{
  "d_expert": 128,
  "activation": "tanh_gelu",
  "balance_loss": 0.00139,
  "n_kv_head": 2,
  "tie_embeddings": true,
  "init_std_qkv": 0.0362,
  "beta1": 0.95,
  "grad_clip": 2.0,
  "warmup_steps": 200,
  "doc_mask": true
}
Below are experts of layer 3 (counted from 0) of a mixture-of-experts language model. Rows are named router (the router's row for the expert), up (a neuron's input weights, with its number), down (a neuron's output weights, with its number) and show model dimensions 64-127. Each number is 200 + 20 x the weight over its row's rms, rounded and kept within 0 to 999.
After each expert's rows: a language model's description of what the expert responds to. This comes from a sample of Wikipedia text that the model never trained on.

# expert 2
router,216,214,240,215,204,186,186,228,175,223,234,230,226,214,222,188,208,200,190,194,214,217,202,174,238,235,185,195,198,146,182,196,210,198,220,162,203,164,203,161,165,213,199,216,191,174,223,193,172,188,145,190,190,195,225,189,197,187,184,187,174,202,210,185
up2,185,215,215,189,196,236,195,221,222,229,205,226,184,212,194,191,202,203,231,202,211,205,193,181,183,186,215,207,198,192,208,201,225,185,194,153,233,176,188,168,213,217,197,201,195,211,204,205,168,197,159,215,211,171,179,233,210,182,205,179,184,212,241,169
down2,231,216,216,194,210,166,193,175,222,151,209,157,183,228,206,228,221,187,196,196,189,180,199,201,206,184,184,182,182,199,197,173,175,212,182,203,219,199,220,219,224,200,207,181,179,216,238,204,175,207,201,204,217,226,216,209,175,194,179,191,229,228,189,186
up3,193,185,233,168,185,207,217,202,205,239,232,243,179,187,213,256,189,195,218,207,198,218,217,156,223,215,202,208,185,172,189,184,210,188,240,202,176,206,215,205,192,208,173,179,234,202,186,214,156,199,198,198,206,219,184,172,205,185,192,213,196,214,205,167
down3,200,181,192,169,193,220,220,213,222,176,199,162,249,230,215,237,207,194,179,175,214,176,194,196,176,211,200,257,181,201,237,185,252,214,204,189,212,193,191,191,179,187,233,229,215,182,205,205,204,189,220,193,230,191,203,230,199,212,189,188,177,183,208,193
Description: Romance-style mid-word pieces. Short middle word pieces like et, ca, qui, li after a capitalized start, as in Me-et, Po-et-ry, Qu-et-ta, Mau-rit-ius.

# expert 49
router,222,228,214,194,199,222,179,225,180,201,217,194,252,206,197,197,218,216,206,219,198,201,211,196,212,192,235,232,210,182,198,237,209,188,205,199,225,184,197,185,186,216,159,252,179,172,210,192,173,201,154,189,195,207,210,175,150,212,211,214,193,197,189,226
up1,182,195,214,209,208,220,212,185,174,224,160,235,203,167,217,195,211,166,186,221,182,203,199,204,185,213,222,179,217,176,210,224,199,227,180,170,228,236,175,221,181,215,171,174,175,194,179,191,221,182,192,157,179,189,219,197,207,278,196,246,197,184,193,218
down1,206,169,232,202,205,199,204,235,217,182,205,197,223,146,219,215,203,205,201,195,209,199,234,204,210,185,183,185,177,199,213,222,205,206,236,207,158,213,209,182,228,175,198,195,208,170,225,207,198,200,200,164,235,185,193,189,250,172,197,207,204,193,242,174
up2,211,188,201,171,171,193,221,203,214,171,192,178,182,185,169,245,235,178,251,201,209,180,168,176,197,220,218,173,217,198,206,193,199,210,178,163,201,173,206,198,180,174,221,182,171,181,204,192,217,199,194,174,202,208,227,180,197,185,218,201,181,212,195,187
down2,225,185,174,192,196,181,210,169,221,192,196,209,214,206,218,203,170,203,194,189,208,193,217,194,226,200,216,191,181,206,218,166,181,218,196,234,224,166,177,215,234,179,254,182,235,179,197,200,164,199,168,223,218,196,203,214,214,189,208,220,185,178,227,188
Description: Score and range dashes. En dashes and digits in sports scores, records and year ranges, such as W 83–73, 3–0, 2018–2019, 1860–1947.

# expert 26
router,210,211,202,209,219,215,149,181,206,228,199,204,208,178,202,176,251,217,216,206,194,218,246,186,232,186,205,227,181,201,218,227,212,202,213,189,209,184,197,195,169,243,176,198,197,163,184,174,191,195,176,199,158,226,218,178,192,224,186,217,188,190,178,198
up1,228,216,206,191,177,181,152,220,198,217,216,192,191,203,228,220,212,197,193,194,233,214,126,196,183,183,187,236,182,153,206,217,212,197,208,203,205,218,228,198,194,243,194,223,201,195,185,177,193,187,205,188,171,155,199,170,198,220,177,208,198,186,180,211
down1,197,191,212,160,183,192,231,205,185,243,175,192,196,201,167,184,193,216,208,227,207,171,229,216,197,195,192,178,243,257,199,200,192,197,223,228,210,176,176,192,187,171,211,173,189,217,198,215,198,207,198,189,223,239,197,256,207,174,196,178,210,223,198,159
up2,162,182,184,170,209,176,171,179,190,194,207,188,189,209,181,177,232,192,169,194,181,224,209,221,196,207,177,189,206,217,201,197,223,185,210,208,206,192,224,185,164,168,192,210,230,177,200,192,164,211,205,171,190,196,201,230,173,215,188,218,198,246,224,257
down2,205,201,178,200,190,239,212,212,185,250,203,134,195,227,172,200,202,190,180,176,173,186,226,202,201,212,239,194,194,210,190,202,207,208,229,192,200,161,216,202,211,228,195,223,199,189,191,202,192,211,199,215,204,213,199,226,188,203,219,223,201,193,187,176
Description: Sentence-final periods. Periods ending sentences and abbreviations such as e.g., St., S.E., also closing ")." and ".\"", and Mr, Jr, Ltd.

# expert 13
router,189,198,217,201,216,196,186,186,161,225,234,214,193,170,203,202,260,213,209,209,154,251,230,204,207,209,203,205,216,206,202,191,220,161,246,182,207,189,191,186,174,189,165,208,157,202,184,165,203,178,197,193,201,196,202,209,186,233,156,218,223,232,206,203
up7,235,196,197,178,190,183,208,221,191,241,177,212,160,194,201,160,224,240,228,192,197,225,209,206,204,193,181,232,206,198,202,178,234,167,240,194,177,207,186,205,200,195,187,221,146,176,182,207,176,191,242,189,203,201,204,211,219,197,221,210,232,247,221,196
down7,244,176,233,209,228,202,182,166,202,191,192,216,163,179,220,198,209,209,160,181,169,177,195,206,208,192,173,202,183,214,193,202,191,191,160,206,231,180,146,220,182,184,216,196,192,201,203,231,208,202,177,183,199,188,238,174,229,170,218,192,179,178,202,167
up8,199,186,187,190,231,242,235,224,184,223,182,177,205,211,234,206,197,189,230,209,181,197,189,198,165,186,215,175,230,180,188,213,221,197,167,153,184,189,193,203,172,232,215,217,172,188,151,178,212,205,230,209,206,172,218,214,197,190,185,206,215,208,197,196
down8,190,162,199,184,222,226,237,208,190,201,205,215,195,161,203,224,155,186,219,225,216,223,183,215,214,193,250,213,204,193,217,217,183,210,193,221,194,193,204,192,197,192,175,214,221,197,220,221,188,186,201,199,164,229,207,238,182,148,221,223,209,192,208,187
Description: Word fragments, everyday words. Word pieces inside names and words after St, Dr, Saint (Stewart, stance, drop), garbled UTF-8 bytes, plus common words like We, need, bus, health, care.

# expert 30
router,213,202,185,210,210,195,170,200,180,224,216,228,214,157,197,194,208,236,241,231,189,198,205,188,225,219,233,210,222,187,203,207,214,198,194,199,208,196,204,185,189,206,182,181,207,173,191,198,164,194,182,215,183,194,227,180,166,235,196,231,183,201,194,186
up0,212,179,203,170,212,197,191,199,190,194,201,221,226,196,175,189,209,165,228,198,193,183,203,177,210,226,239,236,223,209,182,205,208,211,204,237,210,180,201,192,213,194,181,167,217,184,163,179,203,219,214,211,188,186,188,168,233,211,221,263,182,176,191,215
down0,203,215,207,193,217,210,207,210,212,210,189,236,210,217,180,204,201,182,178,220,184,210,210,194,210,191,187,219,225,198,183,216,214,211,205,204,184,209,154,205,204,187,231,186,234,223,189,211,186,173,187,178,205,219,232,212,180,208,210,160,222,233,186,206
up1,201,199,186,221,185,188,175,198,207,218,207,227,224,165,220,192,212,227,163,190,209,197,190,189,198,235,178,200,194,206,181,183,185,172,208,159,166,218,206,190,167,181,210,185,205,189,201,229,189,183,211,182,195,162,212,197,180,222,203,176,199,208,170,194
down1,209,244,208,217,191,213,203,226,205,168,213,176,193,228,215,221,198,243,215,180,213,210,212,208,198,206,221,210,216,217,211,196,213,207,201,209,198,166,192,211,205,219,149,160,184,193,212,194,208,235,182,226,216,235,170,212,182,187,203,207,187,221,178,191
Description: Space before numbers. A bare space token before digits in tables, score lists and dates, usually after a pipe, semicolon, comma or month name.

# expert 47
router,202,233,181,222,225,214,178,207,200,210,232,198,208,186,197,179,219,211,208,211,186,223,203,181,232,210,239,208,194,199,194,201,195,195,186,188,208,185,187,181,177,231,174,221,200,160,201,170,187,183,196,191,179,215,235,190,176,196,179,231,195,220,175,213
up0,190,193,190,196,209,224,193,197,171,186,206,208,219,215,203,200,211,214,191,221,211,221,195,168,208,163,185,197,216,176,181,148,178,170,236,188,222,191,206,238,199,185,166,189,194,198,195,175,213,227,217,181,200,211,263,216,180,219,205,222,198,193,228,206
down0,226,199,189,242,200,172,180,220,210,217,197,215,196,206,184,175,171,212,202,216,209,173,191,209,199,213,224,197,203,160,198,222,177,180,217,168,178,208,192,212,207,204,206,222,220,171,205,203,222,244,215,214,233,161,187,198,180,193,179,215,182,195,233,210
up1,197,222,207,215,183,222,180,199,218,196,186,196,207,161,200,189,201,172,196,197,195,222,180,159,195,220,217,204,242,193,204,215,187,188,199,200,195,210,191,200,144,194,210,207,155,169,224,206,241,201,219,204,199,239,165,183,220,189,235,215,203,254,192,212
down1,195,177,213,206,210,212,234,229,197,220,188,223,187,200,186,223,201,181,213,203,230,178,220,235,214,211,192,209,198,231,213,227,227,194,196,180,218,170,213,199,251,194,192,227,226,201,163,229,178,181,195,208,194,207,218,194,186,193,152,197,198,189,214,208
Description: Definite article after prepositions. The word "the" right after a preposition or verb in narrative prose, as in "of the Academy", "towards the Channel".

# expert 1
router,197,224,197,205,204,215,172,240,178,208,193,230,220,165,198,202,239,224,223,229,205,198,201,176,225,195,215,205,178,202,177,236,194,195,199,190,248,151,210,151,194,201,173,183,198,196,209,199,198,170,174,184,187,213,215,193,195,182,206,216,203,210,195,224
up4,189,185,203,199,180,222,208,225,216,189,192,179,169,184,219,193,206,188,186,228,206,177,200,194,243,207,205,210,193,180,165,193,189,184,189,207,190,200,196,188,207,209,195,186,192,199,213,219,219,211,223,160,239,225,224,181,178,197,197,207,210,221,208,237
down4,166,222,181,185,221,248,192,186,181,175,213,209,175,167,215,213,230,219,196,163,193,233,202,225,219,213,180,175,198,195,186,187,224,246,208,211,217,193,188,239,229,183,195,209,203,169,200,226,250,175,205,179,169,194,194,225,215,189,221,195,209,191,143,210
up5,202,194,197,204,213,210,183,219,197,216,191,213,207,192,184,219,198,155,198,195,194,206,193,181,196,205,202,186,204,194,221,235,202,196,192,164,204,174,192,196,208,196,190,229,189,192,228,199,222,170,234,172,219,185,215,203,222,155,214,218,171,206,194,172
down5,170,198,170,197,170,216,206,207,203,170,212,202,229,213,214,222,186,228,201,191,205,208,195,177,177,236,207,196,199,192,171,204,182,189,190,209,195,218,215,204,168,152,204,224,187,214,208,198,193,219,205,226,172,186,187,170,159,205,181,214,191,198,238,212
Description: Slashes and conjunctions. Separators joining paired items, mostly slash between codes or abbreviations (N/A, PAVN/VC, +/-, Apps / Gls), also and, or, &, en dash.

# expert 61
router,239,175,200,233,218,197,193,214,188,204,218,190,215,194,214,174,212,199,199,241,195,209,221,170,207,209,182,204,207,170,211,227,224,196,186,197,182,171,248,186,210,183,190,210,216,157,199,186,191,189,184,202,173,214,215,210,184,202,216,198,198,222,190,192
up1,231,196,218,226,191,198,178,177,205,223,207,178,219,203,181,187,189,198,185,218,206,180,188,194,193,160,186,191,228,215,179,235,242,220,242,223,215,212,198,230,187,246,201,207,203,162,178,168,223,174,187,194,199,231,210,210,206,191,220,208,205,210,166,181
down1,197,219,158,230,253,179,195,204,192,191,162,218,157,179,182,180,213,194,189,227,209,223,179,194,193,194,211,239,200,174,173,174,202,186,221,212,163,190,136,226,195,186,163,192,206,198,186,206,202,196,229,206,221,197,172,207,203,217,231,192,184,197,213,210
up2,221,225,229,199,187,213,202,206,190,196,172,206,180,227,220,216,217,239,180,218,235,233,190,172,168,222,214,190,177,198,198,225,202,185,192,199,199,192,163,176,196,211,226,193,222,184,178,217,226,181,229,180,225,244,207,195,209,244,236,198,175,194,206,174
down2,218,199,204,176,211,142,227,199,187,215,161,222,205,184,200,159,215,196,197,170,203,223,226,228,210,191,188,165,189,204,171,166,214,174,236,226,193,187,200,209,194,205,229,195,190,167,192,191,208,166,223,208,190,200,193,217,222,184,210,217,197,206,193,160
Description: Non-English name syllables. Syllables in non-English personal and place names, especially South Asian, Slavic and Arabic ones, such as Yahya, Gulu, Tirana, Korora, K.

# expert 33
router,258,230,191,216,221,215,168,227,170,208,224,211,189,179,220,195,211,238,208,226,207,185,194,199,194,215,222,224,186,192,223,210,207,185,185,186,213,166,195,201,187,251,200,208,219,154,210,179,147,200,196,190,195,207,204,184,173,237,181,229,201,221,194,206
up4,182,202,194,148,188,215,183,225,193,174,224,156,244,217,209,205,194,207,202,214,191,176,211,215,170,206,218,206,196,198,202,177,194,181,226,188,202,205,205,204,161,200,217,181,192,213,210,139,204,243,192,180,183,225,209,229,204,228,177,247,215,187,197,175
down4,198,204,170,148,200,203,216,190,206,204,208,217,198,176,224,232,194,208,188,183,203,185,209,208,210,173,191,209,175,187,244,167,173,186,207,141,193,222,176,198,192,181,219,184,171,215,193,190,197,194,226,172,162,203,191,219,206,206,213,179,196,208,210,212
up5,180,221,204,192,167,179,187,192,202,208,196,161,156,223,174,223,207,216,188,221,202,216,188,198,200,178,213,202,214,187,203,199,215,158,160,201,200,178,201,229,224,174,190,213,244,224,194,145,204,238,214,207,200,210,210,213,254,176,186,227,184,189,203,181
down5,212,195,242,196,232,213,196,221,222,230,224,174,212,197,199,201,216,205,208,211,209,195,226,190,179,197,170,211,154,200,174,209,194,212,213,218,211,173,180,186,201,182,209,208,181,196,196,200,195,224,174,193,198,172,183,175,168,200,226,198,190,231,208,190
Description: Line breaks ending entries. Line breaks ending a list item, table row, or infobox line, often after a place name, year, or closing parenthesis.

# expert 59
router,215,217,186,225,221,247,204,225,157,218,210,228,188,183,231,203,232,193,205,225,220,212,192,212,196,197,185,207,189,177,183,210,186,169,199,181,217,177,218,156,177,195,221,214,204,173,200,142,182,206,201,206,144,249,222,184,196,188,189,205,183,188,162,221
up1,237,182,190,226,165,224,213,198,220,216,209,165,217,204,189,206,195,157,202,192,209,201,234,195,211,171,209,193,197,202,156,183,208,196,174,200,203,203,202,178,168,209,230,143,201,211,210,202,215,173,199,197,194,199,194,218,218,197,212,193,159,164,178,204
down1,200,199,181,200,191,198,224,185,207,222,189,218,185,168,200,172,174,195,197,198,210,177,179,217,193,213,157,196,208,196,244,212,190,195,199,221,174,237,204,215,240,196,250,208,227,191,200,203,207,201,174,225,166,217,187,210,202,182,219,229,210,199,238,215
up2,188,205,202,191,212,185,203,203,215,217,202,172,180,194,212,224,203,185,184,233,178,218,237,202,220,209,181,193,211,221,217,222,197,213,211,181,226,200,200,195,185,241,222,202,189,174,177,170,185,198,194,216,141,209,192,194,187,179,188,188,208,189,191,196
down2,186,177,167,179,206,184,153,197,227,193,182,180,224,188,204,218,170,200,187,218,218,212,216,217,186,207,214,177,206,232,151,204,177,187,192,218,170,179,187,192,203,186,215,192,220,238,186,186,221,207,231,172,184,191,193,225,199,201,204,205,187,201,196,197
Description: Music genre and titles. Words in music articles: album, single, gospel and R&B pieces, hip-hop, and "The" opening titles or sentences.

# expert 43
router,207,205,218,210,201,184,187,219,200,206,243,222,194,182,208,195,202,229,189,224,202,196,231,198,201,201,186,201,195,180,196,193,222,207,180,198,196,198,226,179,194,222,185,195,161,162,233,184,187,206,218,201,169,215,222,187,174,197,192,213,155,194,183,157
up2,171,187,183,205,206,217,223,212,184,212,212,218,210,223,163,180,198,206,185,186,189,190,203,203,211,195,214,191,215,186,231,222,184,219,193,223,208,211,176,182,189,162,156,232,197,196,193,227,192,237,205,186,225,190,218,182,207,183,216,245,155,220,173,154
down2,161,205,217,195,221,183,180,191,205,189,229,227,165,200,194,191,191,174,168,166,206,204,196,199,194,175,198,192,194,196,212,194,194,143,216,173,200,188,224,192,188,184,194,206,202,211,188,201,216,193,191,213,176,200,205,178,211,179,203,183,194,187,214,185
up3,221,227,193,215,233,200,163,151,212,184,221,183,184,214,199,202,187,204,193,189,201,193,218,180,199,211,190,170,214,216,201,209,258,205,202,196,187,175,254,187,200,200,203,223,174,222,157,221,202,174,185,202,198,214,190,211,205,215,195,175,176,195,193,189
down3,194,200,209,168,230,224,196,184,234,187,195,216,228,235,219,230,211,214,192,187,213,184,173,162,212,189,233,202,217,197,176,211,193,161,195,210,204,193,207,217,193,204,167,203,208,222,161,193,202,233,248,216,172,197,193,203,180,246,185,207,229,175,181,201
Description: Suffix ly and syllables. Adverb ending ly (partly, -ally, -ably) and short syllables inside names and words, like Al-ly, euca-ly-ptus, Lorra-ine.

# expert 21
router,212,210,200,194,223,206,190,196,199,189,219,189,201,193,186,179,222,194,215,262,198,215,212,181,227,216,198,233,184,191,217,208,200,194,205,185,229,170,209,193,167,210,164,230,172,188,219,187,165,157,193,165,197,215,216,205,161,229,204,230,193,244,185,206
up0,217,201,181,193,220,235,208,208,172,204,209,175,179,183,185,197,219,205,194,168,232,188,212,149,164,181,195,222,184,204,215,218,220,193,196,211,209,208,239,226,150,143,189,212,201,189,212,234,193,220,199,184,180,217,242,214,200,198,201,208,234,168,179,213
down0,197,164,189,165,186,154,209,204,204,203,215,170,172,225,212,162,197,173,191,206,182,227,182,198,215,198,220,185,210,217,182,198,211,199,174,190,225,169,140,188,221,243,225,230,212,199,197,179,199,225,210,214,217,186,198,196,190,196,211,196,183,229,220,158
up1,196,185,152,224,216,166,217,237,177,170,154,200,164,205,193,220,205,206,174,163,189,209,194,225,196,230,199,209,147,201,198,227,202,226,205,205,191,202,252,178,200,199,183,191,215,175,198,212,186,212,189,242,187,192,206,210,194,198,186,206,179,208,213,198
down1,193,175,173,192,192,234,216,223,204,200,209,237,210,194,228,201,242,213,171,188,203,188,218,193,235,181,196,177,200,229,195,172,170,196,197,192,178,220,168,242,213,211,179,183,194,220,195,163,170,238,237,217,221,212,246,213,194,201,202,160,202,187,202,173
Description: Table cell separators. Pipe separators in wiki tables, usually right after a name or value cell in sports rosters, results, and cast lists.

# expert 58
router,250,213,194,213,247,211,187,215,161,206,224,221,217,174,214,182,192,219,211,231,214,207,212,172,212,213,199,225,211,199,210,238,179,197,198,215,224,185,198,192,185,209,172,211,183,193,220,200,181,205,187,200,186,214,218,178,188,223,204,224,192,221,181,174
up4,196,170,215,165,207,210,199,223,172,220,210,191,184,216,207,210,240,209,177,214,192,219,212,187,179,242,184,185,182,236,214,179,189,220,221,203,200,200,206,181,223,148,197,244,217,199,196,215,214,212,218,175,220,184,191,248,217,182,203,176,228,199,210,245
down4,206,212,191,187,204,211,216,209,200,202,203,252,199,212,214,247,196,219,251,192,202,195,167,210,214,224,215,170,223,204,170,215,170,206,204,214,182,177,206,180,210,232,170,215,196,204,231,218,180,175,200,205,163,214,211,200,197,202,188,205,194,202,212,203
up5,207,183,204,224,184,205,202,200,199,227,158,189,218,219,218,154,175,191,223,240,219,181,211,181,174,228,160,211,207,189,186,216,165,233,187,206,161,190,183,189,174,210,213,219,182,217,214,213,212,208,231,208,207,208,206,207,198,196,236,197,197,235,188,178
down5,203,221,209,183,211,203,177,208,204,210,216,174,197,186,211,252,180,215,205,231,242,231,193,192,186,198,209,180,196,201,221,187,152,191,200,196,196,203,200,216,198,173,213,175,233,232,185,206,225,191,193,199,227,208,232,206,176,169,207,224,210,186,204,232
Description: Number starts and conjunctions. First digit after a thousands comma or space in large figures and dates (750,000; 2018), plus clause conjunctions like but, while, and.

# expert 19
router,198,227,193,212,208,180,185,179,211,210,242,224,219,172,189,192,211,214,238,241,165,219,193,182,232,196,189,212,211,194,212,208,183,190,225,204,201,200,218,178,159,202,180,198,186,199,241,200,178,201,203,190,184,204,236,194,173,194,189,219,183,199,197,189
up4,181,184,190,194,196,234,214,195,185,176,175,211,253,260,226,200,166,186,214,215,169,205,200,187,228,185,216,179,202,215,206,214,163,204,207,228,221,209,198,167,214,194,213,239,212,201,198,201,198,220,192,217,192,198,217,209,222,206,194,229,194,194,234,209
down4,233,223,166,181,204,227,204,185,188,172,198,198,193,226,198,185,200,199,216,195,239,171,193,213,205,170,179,167,218,215,194,211,179,210,182,207,218,164,200,186,159,207,200,210,209,203,181,204,190,161,169,258,199,222,189,215,173,209,219,233,237,211,190,193
up5,181,199,186,184,232,188,239,192,195,208,189,248,233,175,212,192,212,173,185,194,181,194,187,221,211,187,232,200,185,166,232,180,228,205,183,219,199,192,199,189,188,200,216,198,173,201,228,192,213,194,198,176,199,199,183,200,180,190,154,218,186,243,172,193
down5,177,171,220,191,187,239,168,210,211,184,152,201,199,202,187,236,214,203,198,215,188,206,214,209,187,187,215,224,181,195,181,204,194,205,225,190,204,167,201,204,217,177,208,207,199,199,203,164,197,175,175,193,209,209,179,171,197,208,212,172,196,188,231,212
Description: Spaces in tables. Bare space tokens, mostly after == in section headings (== Plot) or after | in table cells before numbers.

# expert 44
router,198,244,190,195,233,203,205,189,194,190,225,196,214,198,208,193,216,208,210,222,191,207,209,184,243,210,216,215,183,197,207,188,209,169,222,190,213,175,224,198,174,191,169,190,201,205,211,174,153,205,175,217,203,206,224,182,161,176,175,223,193,200,199,214
up4,177,217,162,217,223,197,177,204,197,175,205,196,175,211,237,209,193,201,230,223,227,180,191,230,181,187,202,232,191,188,187,244,219,200,206,163,188,189,197,216,205,178,180,218,231,227,181,207,195,163,176,188,220,245,232,202,206,173,236,197,201,226,192,223
down4,170,188,208,214,199,181,199,205,203,225,217,173,218,237,210,195,181,178,202,182,193,161,200,205,240,214,191,236,209,246,196,212,209,180,252,199,185,199,204,230,183,175,222,174,200,192,199,203,201,184,202,229,164,160,171,216,199,177,189,158,164,198,221,182
up5,164,212,197,210,162,223,199,187,212,194,218,250,199,248,190,190,197,178,211,232,201,226,180,209,182,182,205,209,211,229,192,198,213,232,180,202,204,171,203,174,193,212,228,180,211,188,201,206,222,177,202,199,194,192,204,176,201,186,176,199,196,195,180,181
down5,183,183,163,197,166,185,187,197,224,204,204,169,176,208,196,181,180,199,179,205,213,185,163,202,216,195,221,208,184,226,212,191,202,188,212,230,179,182,205,213,180,210,212,166,227,223,209,240,220,188,177,238,201,162,193,233,172,196,179,202,183,191,215,193
Description: Table cell separators. Pipe characters and semicolons dividing cells in tables, especially election results (Turnout, Labour hold) and sports stats.

# expert 42
router,229,233,200,187,199,230,178,249,148,209,212,216,200,196,201,178,235,220,212,240,176,202,195,189,193,192,214,203,177,188,188,205,188,196,233,233,183,186,200,176,152,216,209,197,190,177,199,170,182,194,185,197,199,209,247,191,191,212,190,239,172,221,204,201
up7,222,194,185,211,201,200,225,174,210,226,209,205,214,152,174,206,219,196,210,177,204,167,234,189,191,219,241,192,183,187,204,180,210,193,179,180,218,205,202,184,212,194,207,167,201,221,216,210,184,213,189,194,180,180,190,174,215,234,164,228,191,159,246,213
down7,191,199,187,199,181,214,184,207,207,219,236,192,187,168,204,185,178,196,195,182,193,209,218,174,181,200,212,201,209,189,170,200,164,175,225,211,217,177,207,193,206,192,217,184,185,192,168,211,189,205,201,219,170,202,205,202,247,190,149,237,173,199,199,191
up8,223,184,209,219,149,243,214,179,212,193,210,201,212,205,206,192,223,189,216,189,209,184,201,208,201,220,216,188,194,183,169,217,221,212,223,191,200,192,181,187,203,183,187,229,196,175,198,194,187,201,189,215,188,208,231,185,191,225,161,215,175,202,217,201
down8,232,172,213,186,204,215,162,206,223,197,211,212,166,201,229,218,185,180,198,217,214,188,214,214,240,172,230,180,179,214,215,211,185,208,181,232,215,187,210,234,201,191,196,172,217,208,205,234,219,202,220,236,196,217,211,209,209,186,197,246,192,198,187,183
Description: Descriptive common adjectives. Everyday adjectives and nouns of quality, size or nature after a, the or of, such as high, water, public, land, large, hot.

# expert 56
router,234,213,195,201,221,189,187,191,181,216,206,207,201,176,196,189,215,246,208,247,205,201,206,177,234,203,235,206,203,193,200,198,229,196,197,217,248,184,211,187,191,206,179,217,175,189,193,181,169,182,165,204,184,229,223,179,172,200,176,224,201,206,197,170
up4,219,201,216,218,224,225,169,182,182,198,211,201,192,199,180,203,186,209,190,231,206,187,177,198,172,210,194,173,225,219,197,228,192,229,226,202,231,185,215,194,186,184,227,192,163,210,218,184,182,190,201,188,232,203,162,215,194,180,204,218,166,183,225,203
down4,165,193,201,195,176,206,217,193,192,190,257,180,232,192,201,202,228,170,182,175,203,196,193,205,189,208,188,182,195,203,206,184,194,206,170,160,195,206,193,221,194,192,236,195,173,221,204,183,180,223,234,224,191,189,191,217,194,170,193,187,193,179,206,194
up5,213,203,197,203,222,201,172,216,228,195,217,181,194,185,200,144,212,184,177,183,211,198,202,200,223,192,193,212,176,185,183,237,173,183,182,205,243,213,218,207,200,174,213,160,225,198,202,205,190,195,170,218,208,214,178,210,160,226,201,192,212,185,195,215
down5,207,203,200,208,191,158,203,183,171,258,225,226,185,196,189,230,168,210,194,176,202,201,195,209,196,201,213,171,244,204,193,194,241,178,197,204,211,204,189,199,197,220,224,208,211,191,164,181,204,203,211,177,170,193,206,208,252,216,193,197,218,191,216,195
Description: Digits in numeric tables. Individual digits within multi-digit numbers in tables and stats, such as −11.6%, 11–8 records, years like 2025.

# expert 5
router,219,250,203,202,212,229,153,210,204,227,200,181,225,194,201,193,227,212,204,204,200,218,220,157,222,211,235,207,182,190,205,201,190,181,198,209,234,191,192,216,180,199,165,217,177,194,232,191,203,182,197,189,198,236,231,184,182,236,163,223,195,196,181,203
up36,224,199,208,213,181,160,179,200,211,208,197,187,165,177,209,186,199,220,162,192,222,210,209,186,190,192,190,222,171,160,157,191,199,193,150,217,206,208,195,174,210,189,186,193,215,209,204,220,231,196,209,179,217,206,203,214,142,182,197,227,191,189,175,195
down36,240,194,209,239,240,211,204,165,196,199,206,169,206,206,187,181,213,209,165,190,197,210,195,195,180,215,221,230,201,193,235,192,202,204,209,209,223,219,187,218,194,232,203,197,203,197,174,198,204,200,168,200,228,179,195,209,191,227,189,226,212,195,235,196
up37,229,197,202,207,226,213,193,225,179,198,191,206,139,214,198,205,188,187,190,179,189,170,220,214,216,183,222,194,190,208,220,243,189,221,227,205,209,208,176,217,175,181,202,184,162,229,167,201,184,155,186,197,208,220,168,167,193,194,159,189,220,229,159,204
down37,201,224,214,162,170,203,182,208,202,216,191,203,200,221,203,191,229,222,235,199,213,190,196,166,179,174,219,204,193,229,204,183,181,203,174,176,200,222,208,202,235,244,220,180,223,210,169,146,170,234,199,174,195,212,204,198,191,211,209,215,197,215,210,175
Description: Digits and "there". Digits inside numbers in tables, coordinates and date codes, like 7.574 or 36,609, plus "there", percent signs and "According".

# expert 11
router,216,220,196,201,216,217,202,194,212,200,212,228,179,175,201,202,202,214,207,203,196,226,197,169,222,220,231,252,209,186,189,206,196,164,230,222,219,163,239,206,173,203,160,224,190,216,208,169,195,184,165,198,210,202,232,184,155,188,188,218,180,194,172,200
up1,200,182,182,197,195,168,172,211,201,183,181,217,203,190,184,212,191,177,258,182,212,234,203,175,206,181,194,237,214,227,187,212,179,207,189,195,207,186,226,177,192,218,187,227,170,213,216,184,195,171,195,230,208,212,214,221,197,199,179,239,200,208,196,185
down1,220,186,214,202,207,217,194,177,202,193,180,232,201,198,203,177,162,227,178,185,233,208,212,233,228,208,237,250,212,215,215,202,187,181,203,203,225,173,206,227,211,230,227,203,199,199,212,207,198,201,190,205,185,227,167,187,197,195,230,185,224,184,206,189
up2,195,200,208,195,187,204,222,190,191,211,250,174,202,195,204,195,204,204,246,198,182,207,217,239,192,196,182,200,213,202,182,211,198,206,212,180,174,211,230,150,200,181,198,196,238,204,209,164,206,194,199,239,201,209,184,182,189,216,239,218,163,188,176,201
down2,191,165,225,206,177,244,211,232,193,202,172,186,208,196,162,204,205,211,174,198,221,210,183,220,206,205,234,198,211,207,168,223,219,205,189,188,205,190,199,227,192,209,209,195,209,196,196,233,185,203,174,201,234,196,208,217,177,221,182,172,231,170,175,214
Description: Table pipe delimiters. Pipe characters and separator rows starting or splitting markdown table rows, especially header rows like "| Year | Entrant" and results tables.

# expert 22
router,203,220,241,213,241,193,198,201,168,207,197,208,211,194,201,212,239,216,221,232,183,218,199,192,206,206,200,227,173,186,177,214,193,172,222,194,225,196,204,204,176,236,205,228,161,181,198,203,195,197,180,192,200,201,207,199,162,187,172,231,203,213,172,179
up0,211,199,214,193,202,196,177,204,207,207,169,178,215,193,233,188,237,196,186,195,206,197,168,204,193,204,213,197,204,196,187,164,201,180,212,196,197,200,197,247,178,209,170,207,176,188,236,181,193,217,170,184,193,148,225,189,188,197,230,222,185,201,210,181
down0,206,208,189,217,209,171,219,166,219,164,219,228,223,212,223,213,189,186,199,152,220,212,216,230,198,195,198,194,195,198,228,182,199,220,175,223,261,208,213,198,210,217,189,163,224,191,170,184,219,220,202,183,204,189,212,180,161,215,196,235,217,192,209,176
up1,187,227,191,213,202,203,191,216,209,232,182,186,173,208,208,208,213,180,220,175,196,142,214,230,202,229,179,194,218,201,204,200,187,204,205,172,226,247,198,165,204,176,222,188,230,206,179,221,253,190,158,162,178,220,181,179,192,217,190,206,210,219,224,199
down1,189,202,186,196,226,195,231,191,210,137,232,175,226,205,215,216,211,207,218,210,203,180,204,223,225,169,169,240,182,199,194,191,175,222,172,186,156,197,206,205,211,217,190,174,178,224,178,195,200,178,180,216,225,205,174,213,174,159,213,191,213,194,199,204
Description: Table column separators. Pipe separators and colons in wiki tables and infobox headers, especially after column names like Position, Notes, Candidate, Length.